{"num_hidden_layers": 14, "hidden_size": 256, "n_experts": 32, "hidden_act": "gelu", "routed_scale": 4.0, "balance_loss": 0.00411, "balance_bias": false, "router_z_loss": 0.001, "lr_router": 0.000751, "norm_eps": 1e-05, "tie_word_embeddings": true, "max_grad_norm": 2.0, "max_seq_len": 256, "train_tokens": 549100000}
Below are experts of layer 7 (counted from 0) of a mixture-of-experts language model. Rows are named router (the router's row for the expert), up (a neuron's input weights, with its number), down (a neuron's output weights, with its number) and show model dimensions 128-191. Each number is 128 + 24 x the weight over its row's rms, rounded and kept within 0 to 255. Numbers have three digits each.
After each expert's rows: a language model's description of what the expert responds to. This comes from a sample of Wikipedia text that the model never trained on.

# expert 24
router:140151106134113133139149110187151091150191145123130134138129103118128140128101119112172140151107119100164110097130154135100114135133127178121126112091188126142121141153128132131120111113129065
up0:166166147155144146105139128137132118149136123109094172137110145158104096097158121090115117157159108148123094109117158166156150118090148133133158185168133108152118141138127110096129160126169089
down0:144126137110104139140115100146082120118125112152176105157125120134121152144156158170103154139133127159150134097146084114124138123130097137162099123079120141128116115126133168107132110120127131
up1:163144130138150163136163108179124073140146101150110145136136142095111082119136112074158138138091127120188132151080152135122164137100123139115106124120132131130153121122115139159124121127093131
down1:136107093148127122142106113136117126163169095123162124166138131141110155162154120165156153115104089140105151085129118144107121137140146165118108126128112158161172171169139116164153119086172138
up2:107125146128066108119100105120115144063105127179096115156080148177129133187125162119135143105147144119114111129112121129124155144161106121155139138118115061123110110143166141094173140117114151
down2:119166115091116136100136120144155132154187105155102111120115177126163135110078104119113163139159082107116105123106156125143128142132111128093116194109130123160133125102075138125087117136160127
up3:144160060173112161136120145136129111167154174173129137137141107120168153131093094158120144086078123137130178102097141164130135128194154133174144153130099139130128094166159127160144120104156103
down3:133131171087185087148161101139135142125151136126161121153153163196122162144137169157113139158120114122122115139114109118113159124125162177115122137151104137085093145098142096124125162128134117
up4:098128122112118137074140114137103151133122112088166145146125130128123102143131123125101130132166155088113103133133149104147106110125105099100090146136105141152137097143124137130145103156082145
down4:125118128109159127102089135134104197110162163092131141184148136134126102174146088099108109181154197119085138118126162113118145143137146145084087170115115113136140115105141122148164126156151144
up5:097118101132163152138124133122162129116136145116088107133130098167107134108163144097172115137115143117109156098110169107126086151122157119148120133132148158154152093120128139087122165114102098
down5:128135137108141159105153145120121147088141163140105121124089118059110099147132064136169132135110140071107117135123131107125115162130163151133134115119149121098114118153088111162101207109125103
up6:115156171087123145097109136167130174136160141123134128140134070162126100116086135145114141112109135169167124162148128112110125121109098119138103115099150102142120143128111120140154113134144089
down6:179088127143136118185158136115096067105152133131139120114121155121113147109154146101131128134164164103131108154118134111142085091141146149105111119146082156112160128131140139134099142151131172
up7:095171130129144104106101120138136164117137122144114099133108115117174165168136141137131118106133143119124178093134123091112156190141098117118137158076131145109116094112148105125097158137124133
down7:130094123152127124154117115146108098151105149159128139094125162122113129119156136094124162145099117116149115138141090161151128117073124152095119137125168132126155133131121138116095114136118150
up8:125112112148127118125149131140127110127059107135148118126121165115124097125149109104115096091143068148115125119105149103142141108114154086123109141114125103161132134117138134150117097148128146
down8:134150110092128125084147086124126111159173106098097150127149062136137160174121132128118161126130142124133161113162071138132174150085117137171139134126119120095114113149103145105140150116143120
up9:160100107109145114126111114113142132161110126100138091171138098167136113084122136113144124114122135119110115142108110136123112122122065165124133143126110146135131124169112123130123140153080157
down9:108091123088146156169130132124163108098111091132128130112142124113137167137125122094158125148159090103146138125084144146124096180133131143120126177087104137124112110110163133149166103151147099
up10:123172141126114156122134130137113123143149134108155135123140084159095080132117122152110177149176129127111096113135156127106137143155094113084138133144128134133150097122115115145127149149139147
down10:152131091122095133142163161084162133128090129132154095119125084105129082133136083124114128177127164114138105138132150145133130105143107122125152164125183104119081141160122120093151143158127121
up11:166156135099159150131075169169112102124143127149141141124150132128127068138085110126109138146138145138118075164181107157116148150143097106168132110152148133104116112103157120160100116100160159
down11:091160124154104132125164130108150140152119086120156092116113113138125124128126138149082114112162112146132141102102105117115099103154112138136162078096119124153096152122116146126163160126123072
up12:149081108126136119140126080104156124115132132143164159149112152149123116115150145123158159130193165097102121133112161113155115107132130108105119143102169126091118113135125142149134129155121104
down12:138084083131123144129137158166131118121127114118105137124107135145113097142136123137082125135105160118144117149155095107136166093135145108103131105136079133176140107134161197149149155151139152
up13:111117167126151142153124076145122128153119124155121081101152146136109136132145156114146158134097124167110161153085110141160140124146147113112141145143147194094108105143111141112111166106164134
down13:139135074149097115118155151135143134152136173132120157130109109151142089134132071124105087116107132108164091102147129134129108152067113156154131107146131136147127165083174188162112118128092180
up14:122156131179164135127143128133138148089132156100098153149115143105135133119135117159128122125135133136144115102141134122162096135116131162150132155125112110096144126148110145117118082099091109
down14:137146146105176130157111136139140109115131125125110128121108097123114129121116132177118109100122118093134103119140146117128127127099148117140144151090090149119107134166109168149096179136132141
up15:095169177116098090118114112126118114143155126150141077136105102125145129130124139115128111146147128136144125158110102138162103129095142131119121096114111123140145153117119114121095131075101121
down15:108097153112124147154096121114104138102152156096123149092138166150097158116140155132134161146115150146116128112103156136063149083088088126168107121143150144109132149112087116146103107149084083
What it handles: Sentence-final periods, line breaks and wiki heading markers such as == and ===, marking the end of sentences and headings.

# expert 30
router:165095132138151104166145117143086097160158130100108148106159114124154146177112114110137121157134154121111134106124165084171127140115100151156133086108135142173137141128136109153113080135123089
up0:110162136127147096142105117151130131133132193116109116092139126129159141133082122141142115153190145138124124174119128134103099154168103102146129198154147122145106144151111107133109139094142125
down0:116142153092148118144092121102157094146133141141105144143153144158132129118145130176171119133138144119132112117116140102095089158119120141116131127127134180121112181160142116156122123127175176
up1:122115105091078077125093113137105142152141133132110119159114128116153146111106126128158145124146141097148158070157157104145109187109156154150117107070116150171097140146151138127130126135131105
down1:147114139145108125151118112129118128119149137149110099121121093127132095152135121139126123154149147161103157127110150134092116174106105101115118139102111104151098132144128067125084128128115100
up2:165108126122151066145107077117135109119109154123132165156093114118134104131099140131159123115117131129128160129131108103118126110103094153134129177086135154146113107108111143123105093105121099
down2:132088164130147113133147153111179147132093097165143113128162112116083126103126155136122140093131107144081100125154143140158121127109096113103088131125130094142088127090133124145122084120077105
up3:116115108089133124158132152070112136142089115075087111152133075126157142121116117067153138118136087098117155155083113114145099128163126106116119149198136119116124093180125098143133117129157156
down3:130161157110115083080153107115144149136154150084143102143103072138108118107142133126108150123182154142089113126127147146121078144139125157171153138124118158116137125106122148128105137103138154
up4:075108146180138124114059165090149154088148158110131151134108099115132129093132161120136070134110158125125124127110121179108143122159108133139115100142126117134135119111125095110082148154147120
down4:089149138144158130144119148169164125131129173101120118126108113123132131125131065106138147151106145157118119151139149145126117164109148125122127121143130080117117109171142133099140164092153107
up5:151097094125139091109102139152104137175119120105084124128122117127123123116096100062127114103066121136148151140177123119128121116107125119133098119120059153144154114131148158124171093106129117
down5:218143113129147135135101117092145098119089130125102164145129112115150106136116097133126092101138143136126141120119124130129140122139124157156100091082112124128147148140123101128111110143138122
up6:156124144119139131167125128128096105126122106128168138138142132153126126150154129135124109130162095107156104099121136130083101123127110124162120155106123154136120158118092078135147107100072095
down6:185148140110151141105170120085142098158082122169116109096130087113135114127122121142103120088110115146138158128142106124176148111114096142102084098155119112136106149137125157151163156142087096
up7:103111119127148106127151135119121141147133150140095118142152075118134101147088103121106118107113112140166158110108163109083107127145115142123110125108110188139099115207101090087107148141103142
down7:146131146104094173136121114112115154143089167142137136128116164095156102143125178113140126132084128120121106174139115128157122102133122104123120094106146162117083149169127153143149111107081164
up8:156115141132156138142136132170107164133165136130034071180099160119112164113124145133103114086138145064116144127133128137152128120160118129125134152115121109152142147127122118143127080135119119
down8:135112145148144085158104091133114135091139075112119100139174084143092104144145119117114127158163129129090108119116122138134105157139140123145155171122171140129130170128091118125118120129127123
up9:150136133127118135098140146142121114094126117152072109151084182122105106091127106110146111153130131164071141146134117107142104170193092115146171092162136140113141094101126137137127153150182134
down9:109139135143128112120153148100112102129125122089105100063177137157128116111133157175122080118118176073173104131108114103107104174130114115109098165148131119117157146158079115170110133108130099
up10:127132131113086096154120113167114106104169171094110155147122149133157067129152178116110144089106147111133148120099155189094148118147107162136110124098119146139126123134146085135132103143110121
down10:092148177070144143151100148132101142118106128129114137155158185114145155151128122110178170144135153122093099120114145165152152134049119121128138169114164139149113115142148102090073080147128103
up11:127087150170170103173131119133116122154130149146113154126099124096140137080133147104124158148177106111132121106131136116104130126123119140133165108101140081119116128116152129158103131128150097
down11:129104160153132109107183135150141141121131136132091119149125141139166105083076135169155192138126137115141131137115171126115134090139144098132104131146126097132090160095168094101136118116065156
up12:113121141142091097162093102107148111108155132114124111117152107150130125156156141101148173163130138152146154106147133090151124153145104131117132111151128117116116153113145115081130147164080107
down12:155164102128104081085125137084171108141157096135097171160107105096155161124139106110097115116106118132151105120139155139111148138096124147120102144114119136150112100128170171157125116139065124
up13:129125115115084106096174113123102160181141165131158122159139103137117108129118060164113102150095144105152142105131134149118130089132087131128159176172140122111090142101141130147091126165117132
down13:144165093146150175119159117141123136117148115145131118064115125112167140121154133136127126078130124117156148133113113145156124161155117159083092164095147088093144130121152114097148133109136126
up14:118113132170163150153087129158115120137161135157110121132124116106147094153119112121142106101128151110103166122141167116104109157101127076135093128092126136118118122115165150114123099128145111
down14:137135142156102147103147121126170126150126155139087125170115160110103140067127130172142148121090115152123106123125097132115101154125085143129114145147115076179131096094148120101131153129093101
up15:119117165092110150136135115141122070140085114155084159123142096151128052121114178132142130133114145105123108087158079095102144166137132105163120113110130117120117137116129153143124124109137113
down15:143126122115106160137111124130153141136074092127127127111093143146150125116121165103105080127122143084134110171124121160106080109115106125162165122135134168143106129121186113131180137132161150
What it handles: Hyphens in scientific compounds like RNA-binding and ring-closure, math symbols in LaTeX, and leading digits of numbers in tables.

# expert 19
router:161123162128129130127154123146142106161129134126134123130127103145139103144100125118156120144127171140146063139120131120183088129124106154129140122085135163137112125124174066155138109114152096
up0:133159125142112137107158158127116100160159116150129132133108089163122129151082126107085101143154106130109148086139086176112119139124110148116124117122117122130133098094139147130140139114111135
down0:093138148155104147127094140106149136149162154129129144147084139176096128088142156113154116128117138173136112097115134102135147113076150107127161115139072163130093131142154119103140106116131102
up1:116116171136080180141113150135138121097201098142137140110095109090137105149140122158169146164154123132157097122102116131156090132103081100074093106159115110102116161127149165108122165131140176
down1:126145096102141102167093155095101129083068103098116142144118111138073128099107110176142103112119113141140131123118129112130167140122180153102139162172146149072129143164074147099117112165143113
up2:114137107158133158128139110119100101157124146099141121139154091123149133147111135108114138171140133162179099144169154111107148110115123184119136146174117127113164083149152131165112111145142134
down2:205105108131132107138125104142096143092156113137128150102148141122088126165152110153135107146122152132140158128149105137148079151104133140123128174090106119134116149127082132157156127120118134
up3:164145125176147180146133122139122102126146099107178110126134159156105124089151164134151110114114148103126098122113095151161111143119116097143122116129116145133118096161159123144100132137113122
down3:128131154132086150122111112158106165157149145162142110125146131129094118119117081150090113180152092155137097132102091162103120124147148145150134132158122105139165150109103134097161103049181130
up4:143145146135105112115128138110129085122134134099146190110105114133148130144108144117122089172134147116141139152123139112155118132133136106119122135150142100145111129099156108145118123089125101
down4:143117104078158133105155124128124112117101117099121095121085115110135122127120075125165135160090147165120116135151104143106124165162071107080135122118123111108104125137144103125117129150124118
up5:163146147118140127180128136118163090109095128137133098159131141129123132128139134121103145156112098092124155132155107184136104121135144148142158134161154122116115118160146127183122120114106111
down5:164082130180121102102163114137143120170140121118151156158163094147148138129143164141117139146134115116156146155137135094140153112121128123100159117120170100077121162139118164161142144158150120
up6:100142117116098119114142126143116144110131112116141137125073120167177146142117134135090122089172145120168175118175108102128132159115132143115150126123128138137172103189088110086112131154135108
down6:124142152136138104121125070101114117153116090102140139101128148083105134115143101126120128104087125127091158081135195103160111098109133138107132109123142096131156109107146124171115111119141104
up7:122150117089116122146152154136091142153148133121141139162126113185121126107176123130130087101123078142148136101113124130130180130166139139118151079116140163123112158105128137131146137098136142
down7:115108063131128093145119120103148117141092069114135131108139117102106126148147160113103114130130118130098157098121092153132145153118119165156182122143142131139101150110097120182127103162131142
up8:116181152121179115130124100144093101101118099130106068091126117111129123106074089120089114109134107130123123114151177143071135142167143178123153146134164081102138072152115120131137123124104134
down8:145110126141112176143107180120118144152153138095198166135090126107156147126125134088179144107100103092132098138162145139116140095105160086114122140133098139117084135081151121142147121155189134
up9:115112138103090144135122108143150120106148141105139126149122159122161166122103185107114127087121109113133124159166100119121119172151146144138096096168124109135132176136129100147125106106163116
down9:106108149076063158131091150113125117137123096121129131135131164110118115110087106139121137118140122113114167117115084122149096141131127089111154137161161134109130131127143103136108085114114131
up10:164153112145156135129164111149127112140114150098126130130087149144145120152142186172114142167147113121087085128127149103093138114120126128132083124144090162138134094141157066120161133095146161
down10:132166154147153114170129142138132116113173126144125175132093099123150114140125090144115087140133079181115142138131100129130088151171181141125150122140130146120166100130178150119147161163127121
up11:151143108122113149121167135145142109170149129114148204142130107171147102145141120149182104135147094135178140104156114098150148146090134101129161110114145130118127125155163137128167071099113125
down11:122096077108084114153117162110100132126118135148163148072146102094100123108162167156149129153110120160167129109113159118133118159165133096143120113119088162108115088106127086140116119136150138
up12:084151103122109118152114165106138150124105116154107133135168138125162135075134148112117154131141108139120126103137149095111112177132106082111142128109135142069117119123161136128172148099113088
down12:092093124130090172093154135181132132097132130124117164141093151090123090140102137122141136128154129160106129102149078111114100137107137113132158136143090110131091146206125109113110134143163123
up13:098147112143124089114134131146162132151152105119120111113146127181112105151101100056132119160146166157112106157121135134124142104136093150150161119124104128144157119080149090101178164123112099
down13:119137142097118089117114120129127129106167106134108122126151119125156147094105160156120156154111114144180138143151130109126186161136140121137163150098119130101150071133120130127146142121116121
up14:108132103125149117131161137136161090142148186073129126139089131117103143152167139121157134156130119118148104108114165102149153124164127076146158150149153137156140131151123145145104058132078156
down14:091130102136155143183122146104124089120147102123126112124110107126131138139191143122080126064109136113128127093128167095148150095166148124079172113145126153106147118152127135123158138134105129
up15:157156151085144103130133106140117097088151118126142103094102112120137078113126131108112130112119184146150139133146172123123123142139118136165121145109099119137073102165125106147128145117148125
down15:143103134143136079145130114115157124092144090079153095137157188119125107152103152138126078174135132137119100101097151170103104153130106169142138171105135107110108103085131129113104130131119145
What it handles: Pipe separators, line breaks and divider rows in data tables, especially between numeric cells in results and statistics tables.

# expert 6
router:131136136147141120146142162173098087122166160094123153110189124128138159071113115114126070150145175069142120094148163106101157111153120104151126125087145161136143142114112131120117163150085114
up0:132108110125159121149116161123139124123144130156142123143217147141134151148126131144167115105125178093144079085059165167123152127127114124121110125126119141094109130146110138120138120099108167
down0:095168116126099105115102142113135138154111167151152110161133165130129152143131114151130158108140141142162141197131124154097122161130137124179142075169130152114141146114144139149149099166063108
up1:083144104152147142118106153112125080138097140120137122120162116118148112141095145110140128135100159148160132097082143151111133134134131150098098116131131138136113174144132147094108089076142139
down1:143111129078127090115179166113121149126128123116116130154119164096121134120097189149081086134104098150131100139097138116121162140135094115116155137159110124120183132073151123126157123136105121
up2:114168170129126133133159114117128152113139155109132135148157096090097151149095113110126153118106114135137096095137170160143132128142121127122130108153134146118112129154118149120114113127163141
down2:084112115169120085114100155123126137144126075177124117125110112131162099101150132150187132153104117156113098107131116096107154123118148121145148140134143114103159159122163108119138143099121106
up3:157136103169110081093144143169133164115168157144140156143113095128093099131127125146162132155187128120160116109158144137144120088164086096110109124171108143160114108152127145145127104137149086
down3:127153121115135114143156097087119116126149100174158140119164127109127160151124138137115109115109195181102141119104064141141127146142153158114135110140141107112169129098104137112129153147058179
up4:167142076138104120154121142111080116133153135096114141155145147139117140134092132122098069129145100146118095138118123141138092106151112131132123152102124174147128131134109110133095171127179106
down4:126143151101147135124116121123095130127124133128162128142096106135143106131155112162145139107107133122123105116106133114131139128146127209176131138123152105156132120165141122072141107141094144
up5:124126177134135163144155116172129130115123156148161104138131111114129104134105133162164101151089139118143146114165108093133109133150153142142102118110128102123153113109116131097150133125148111
down5:136152143114147173114117167069137161138115076096101140115180133172126161111159128120171153124172124088136134189138142144144118145109153141137152141130111113159125123154131102127093135135124119
up6:133134081162169080158102097094142136158120098107111139087110149141105143166141142100066131093163123127118152145160139160115083106136123127099138098126131099145115118078146135163102174063123114
down6:106152118169134154109167130152103134131110105175096140141142068134163104082157138088108108185153127183123135160105160118104155130114108105121127143113129151131160116115103077125144148113121167
up7:091118124142115125108130129154154134109155123125100117126132097129114148157150124109147157117083120202106093145092147162126139109144118087142102121122164145117101116126189141163127114122119161
down7:136145133139100116141126106144115136131119127146131108127108161082129093148154126135116133132118101077189142145163122104129133104121134163126112141081139109106101126127131106139115114109101101
up8:120096147152132116152131114123165151149120134125102100088138131126176137164148140113136165124128107089119149111110139137122141148131132129132132132143153134185114148151137118103124085100115160
down8:141107118116105137184107122147127128141128119100125116107153147082100139101160157154093138083108139146094112134117140091158093110071140103160108134147119165135139124140133096099140126082178104
up9:105166151153144108128095120134107141121138109118081146092124120141147137154131131152135112151126160084095126170081144093151122072138153138154134122146143080139089099122155145120120075120150121
down9:134122115131190143117138154147156121152124122114098166135129136160130125091090119123137146103146080103129109117138131193108101135131135168131125152059165153147126107132100109078125145133138114
up10:131123105095137130136103103113141132075141113116165123145141156144147174088161137145094144090139144096146091113178139146135172117147126097107096151153152126134136129168153133118170097135111155
down10:130137117127140128120097154115127131134105163144109126130138174119107127106126101138139157123155138107108089170101118091130154146112107145091163124161086140119126145135136115145116098098185131
up11:119136132099135149177097132144103079134119150143123124172147101104131146123099110125110125118152182139140118102116098142119089146133139095167095130131107152067125108100074130121094151122149126
down11:150127126150141082094123065132134146139114108146065118084101113126117127142105115110115141102125138108093127129141140148126104123129067161134151121160151142185161098173118120150114134098108101
up12:109123154137143124144117149098084137104114152155149121131108133169161121158112134100122153136122140151134092131156120176118140129144124169136118121142117134113124155131118148125112115071135150
down12:098109081094092139132116123127139111089099117129144148151129105137101126116120110163160142090134103099101164104101121132117151124146120081147105144159104161119109120122117122120141175104115109
up13:081173121169171102112082125132122165120144153175099145132119125135131089113125153103119129131124091132105161145125153131127131126094128118148136132124144120165112090154101135140100165089110135
down13:160129178150141149151087131107106121093115141122093166123105088129060174147151152077127128084148093164107107116137144102101118115135140086123152139097137142092134129125109116130134150092107122
up14:106091098161157180128129114163178121147128154125133134129100165104133138157142146176098154159143178138128129163110109140136087124138126113100129135091130142178109122135163110143162116108105109
down14:110137145113149102121111181097094136153107151129126137113100157155130101101073105083151118115140105141164132118160092140095130140142148168140142107168110144148168116140085162133113131113133153
up15:099101127164123122122181093158138138147119136136150151132115141114110110161080139068138133125128121144100156098121104124109112150113113134107134165052156128128163138154167144116060088143122096
down15:109097174107135085121156159115113141093119091120118105093139139150138116150149146112160151129122122119150128106143135134157155147136134100149111083116171162117109162160121136180158063142145165
What it handles: Single digits inside multi-digit numbers, measurements, money and years, such as 1.5 million, 6,000 watts, 16-18 cm.

# expert 28
router:145117119126108107136124127142078131164164174087110131133131081126141157167112115145113116142131128104142101112084167136126119145118130161156164120114149141132142102146131141112114121125105077
up0:130104101149109140125154147174089138149167188134105150136138141095122094146125103173131092178148130139131128126115127174110154121130108162120157110124144123088156122122112139112155180125119120
down0:171115127141135150153134141075146114146118068156107126112122185140114153124135170116110148114110153096147130104082140130149142105124142110137107135100078129118113122151136153137115161148160120
up1:156131100149081139127066123125115122145160155119134115141148129119102154134145142162124129161105126130111161175143115114122114144105121071118085130102143135124113159118156156141132144157117154
down1:138120118069148117137096151142156086130055119118111167158130172116170132108078132103101108108142106133152138089136110138116121158143119130120139105091135130123109098153142091145141143096150100
up2:139157163133122124129133185108137136163172132094111137141079161112139148123121119126109137141135135125130124115178161120132163140143175141206110068115105124106151164113136145101117149129148107
down2:107141146103122132116149137098176142118089117125169124098129125158135083108125134073122152159169130116170128119066135141124144150138136139155152139110107148128151107091103140136137136083110137
up3:150094149114117080160114164124137112156117133152126121107134139137129093100143092128126106116097116096124156164114124155177101162125142121151132126162139107171127098100113115140150116114116164
down3:115115176169100103077110127136123147105107110155131145132138128126113129133128131131213107112104136110112161124133170122133095153124102159121111107143113120125150125120098108112107108086107103
up4:121101123127143139108081125171129109157074151068104127140130086108074191133150164085135126113128111137134129121134105130126151124097111093122119077118122143143142155099107179135146133149083121
down4:144138099124138120095135140152147152098176100154155154132146077171156078116110115187117085163141087124156074177158107161121102138151130183099184159155127140103101110111125136089127141144156134
up5:112099138128156132089096084138135125124151118164154133115136153150119131113139130138124134107120117124088104129103115101176104142082081137129104150107113155124126096161108120153141117125117142
down5:100161120139141074138144111114129134093105083161060131146106147133107180138103140162107143160127148117130083128088109126117144132121164140127124160116123106115122132104115087131141093154148138
up6:124151141131173152163097129122104128126153137095111114151161109122080112123140135118123171123194175157127140083129117143125114164141124085141118153172127126113104085109062133164113126120143134
down6:134072113120070109128127166131137128078130141113156103134135140158108118164157140165151086155159119113139080137143150115124129136059145149134123120104108123124169166175180126113177131126169092
up7:149136087147134128136069104149154112133120117120081149108116100126120134154093104128116128122118115102170128120140121155094152107085106164132140134096149098134132120131197127086141137071148167
down7:108095162158142193081137136109149169113114151141111164140110139138150143139149123134105158138105127115119150154147112111148129114116144134149126121107158127119110102128142159147120134182151107
up8:123175138102075096116096149163148141154107132114143088119113079138139137135137114113053111150128088125138127141132137126163129177146094135108112145143140108129116128142132129106140104100135137
down8:084142121121090117103105156110120126116101124158148103073194145088176135166138099141164166112134135105105155142092154101142119115097115120164150148085153112103143098151140127114143164077150142
up9:180145141121141110156131113129105142114144120129136125128151148126142123118155140148137175114165107090166095147123104151126166144132122107105104154149116140115091110094107167125152159104150129
down9:120117133097108168154111178086140123136158128158128154119134130120131141146163122168135187127087121156148128122158186086089102136128158112153148156159138110139133125129109160115098132108120131
up10:120100170123152119154144078127100157124108127104092121142101106117116068142131146130149118130170150123104099121131138137165101127107100084122151169119136136164105130145148112130126085142108087
down10:124181127124108157127169143148143135160101154118094156133113166116131142097077163119136110113122139134117130133126097091110153153174116149159153087154110112171124158140090129111162139166179140
up11:134135119166148154134134081165131082143132090168112123165105145136086132125110090120172117156123141073169142107142175167161145125138159124133144124122108112140142142143174114142133133149154175
down11:126101139126106100156093127138125148105132112150100100093113081128148160138083146131097137103156149173112144109130174129172133128091110138131102105127102153105142158109188139075086118092107098
up12:157131107107139096117101167110113091173091151162153139143103130111148103143131143100102162185128104141130111121121083140062192143144135095145093167093138101115163134140142130135148116126107154
down12:128137146138108128118148134143130143153135166114159109114130128147164144095131101133156141142128156091132098087174129171152157099153122169127091136152112140138160154133157120201133144118111168
up13:137115127169091106145125138140116114165116095118141121174107135136133109124153141077172114142150167109158144124113133124125130066103166112156132118135134131102140121129130121119153136120136135
down13:122099152123145103101124124104133093145122130109068067087143117110103112141129127165148081121156086197133138084150163117119164166152139184076105132139109137130105129108148102137175119112134130
up14:141148148154149099142130121122130142151123116124133095157152105120122110124180073099136105082132123149126102135119114139134154101141162126143157071183187125135118156174109141164148140132162132
down14:117154132115144077120104142149102123113111121096114123126103146122097091129117144133183137134128135142118118158130126139130085099158082119114107132114139091136104100140129105091145079121114142
up15:103116111155121111154116095132146115083140131120159150134091147113084120151134126106109145119170123151115138151097137115098164116134092163165108135129149084187180143108147115134131132162123119
down15:135151172163153110121131158113106151131184096116154113168127111103133153139128133160151145123178120114077107100183079121123130155135147179101121156121136142086127120145093113155156107122129131
What it handles: Commas, periods, parentheses and colons in bibliographies and reference lists, such as author initials "C.,", "1958,", ISBN and "London:".

# expert 27
router:166094133138151102163146117143087098158156129099109146104156112124153144175113113112137122155133153120111135106124163081170127141114099152154131088107134141172137140130136110154115080134124089
up0:124113139162113091177131180107076112143128116117097170107151088106138123122129117154161133128135184129154136091150114102119121132150136097169119145147162121129167154098120132136131114109125110
down0:132092154149089138120093158138143147131107109126139151136167131150102148112119117113145111114113114098114123084131125142105145141113119094116128094115093117118136124147096079126111159128159140
up1:048101172184160128133143123128137100101115145103075161135132127151166121164145139125112110177143153116113110115115136097130129140097122136113110141120177137141084149146111103150114098122117104
down1:099119111148150126142139130119171106097099156144114089130114082124136172085136174147192106182099170153136090165146087138160095092083130147161138152090162144157161143114125139136098098164103122
up2:149168103133108108117115108124097153128133115136089170141140140107160134132107105132158119154168168112155119132118101101147143150123124098101126141108161169129109112115134138135133112143114087
down2:154145139088125081132120134123144152139171100158129116098097131104090118104146130111126172123194109161160092082068157135122178156153183125146114163109118099123119147114109123114127146134143127
up3:124132126110107172130116129174150131113134095137166127185129124112105120178114096144142106140127098091151084141126131114168110183134132142149108161121142113102078192152141144101117142153136096
down3:090172123116136138108119131099115156124120142100150089109169138118120138120127118156142157106117126140167119085104148097064154161133123166102185135112133167084114116150165113125124128169162121
up4:112123148143119101150123095102133119141136156102138107178140131126133093140116112167159097092119150111177105118108123078122076115144139132144140118098054170128131164079130099115169099136108104
down4:107140126148102085144163153136143134136122121153149119159154131129162118075133096102165131116113116107137111129160127121089106112144092098125101110103102130152187110090078126106147106134124131
up5:143155133126158138087075163144175138149155159135143167087119151134154117154098116103154109134131180120118138114097139158122138154099133092142123122104169179136110161155140113113113123110111124
down5:098112105115128096134144148109126114104124128111108136127123119115158092140120100156097164158109098130104134114107135183116141102143102105112135134149132134128053180177169121114114138148092182
up6:114127135132118158120127148140132137164148179151096142084125084154113178103127135168136122170118145105138147086167142116138112120116131110143111122134133144187092142130163131106116129122150138
down6:130136143130159141098138158119147115108135074093151058086129153148139144113121138132087178124152106125104095077119204147126103142115116094135132142131114106156120107171142116089120117131124117
up7:179095173118089134115085141136098115154099123112140107124126120135121124166106142100102132196134108135135120119119115142122140115086164103125170106107151150144115106107112124152142168153113106
down7:110106152116135131190088098159129149124085106143162158133127143129128118127135115143144134175106111119100140115160128126118113122163160133120105098150116166158138103107148188114167135113151100
up8:126198135151149129156178091137163096131127154175138096120117090094121148104123132126132125080133135114105147095158141129092151121135145107177084093086129159138150158133167112176085110140137124
down8:154145145175178090128132123141169118126131126120125124075093100139097143115133149170151151162151158128151118110163155112129104144101171153097157127120099079136129157125125127095116146162125163
up9:159120103152129110146151101163072133148090146108128103141111116108121102127146113139107090136123119098088156155120087166083129115150112119123153152099114112151087117107122147145148165128113162
down9:099132115115158101129178116133141106157107113142155099147111106101131089171171087112127213138138117122106125114107152139111113120153180106089136118132133119115142168067117121136116134111153136
up10:156111101113140089112126157114132143132110127080121118120129086183131139106108101096125139133117160099130128113128177116114142087130112144115131117139142097143136119093133117161135158121138111
down10:142102090149109144140093141136118102102127091109133106173136119187125117162132122168152132161086136122104130101083152107112108164098143079142119126158143138092113086116124103117151143120127115
up11:108114109152146144120136149139099146129136106093125097087113098139063161146146111142110112087089132131101143118139160144105142129120079112107127146135146161169135135175132118134144111172124142
down11:115153114171105119123124141131136120113109100092156147085125158119100099119200097133148162117109137144109134135109099123158148125118151113110139154203128156149110161142132144159108122155101172
up12:132096172142139097161102150174145108098071134110117131089127111130108179191155090091170123170146106120115118131145117108121123091122132126140161099091121130113145111117096100120157160131129104
down12:153156144161151120134115118137170153132093125080110146141176144122136104104125177135108157154076123053100128116162127148099099073150089127135139145133128088141124127127127096102118123110136089
up13:145118100128099108135110133153131152153139142136074095110135126143160168123159075118157122160107155108146155107063148146126123161130131140134185122125117152130135121165153143140122165077126124
down13:127145089114145140142110107132124130125145127096154103150124098138140179135133088118080159142097086132176155171123083107158135141140153146170141140158131104105110129138153129162128138124115125
up14:134135097092136118162094112107143162149136154071150173114152139103164111154087075162126100120164118114182124163092146139150102104111158145109138136118141147107132109156115102107135118117128106
down14:103164111142090106150106105115105155140084151081134139110126190114120156122116153097128112126151084142139125145101097147116065090124136115085138091139173164157104137138122101130083126153105164
up15:166141130125162144148120147154118141138148156111118134146112153119123137114116112133143122131082159151131145127106172114109087117131143161139165173172153167136122119187148153096111094147100100
down15:164142121120137120144136116161166145128131121126141129093145127109128105149101095095120107095129112153142124102133146120171120118120101121167161165142104170108124128115106130143090069127172181
What it handles: Spaces, digits and line breaks inside tables and lists of results, voters and honours, such as empty cells, 6,740,493, 2024.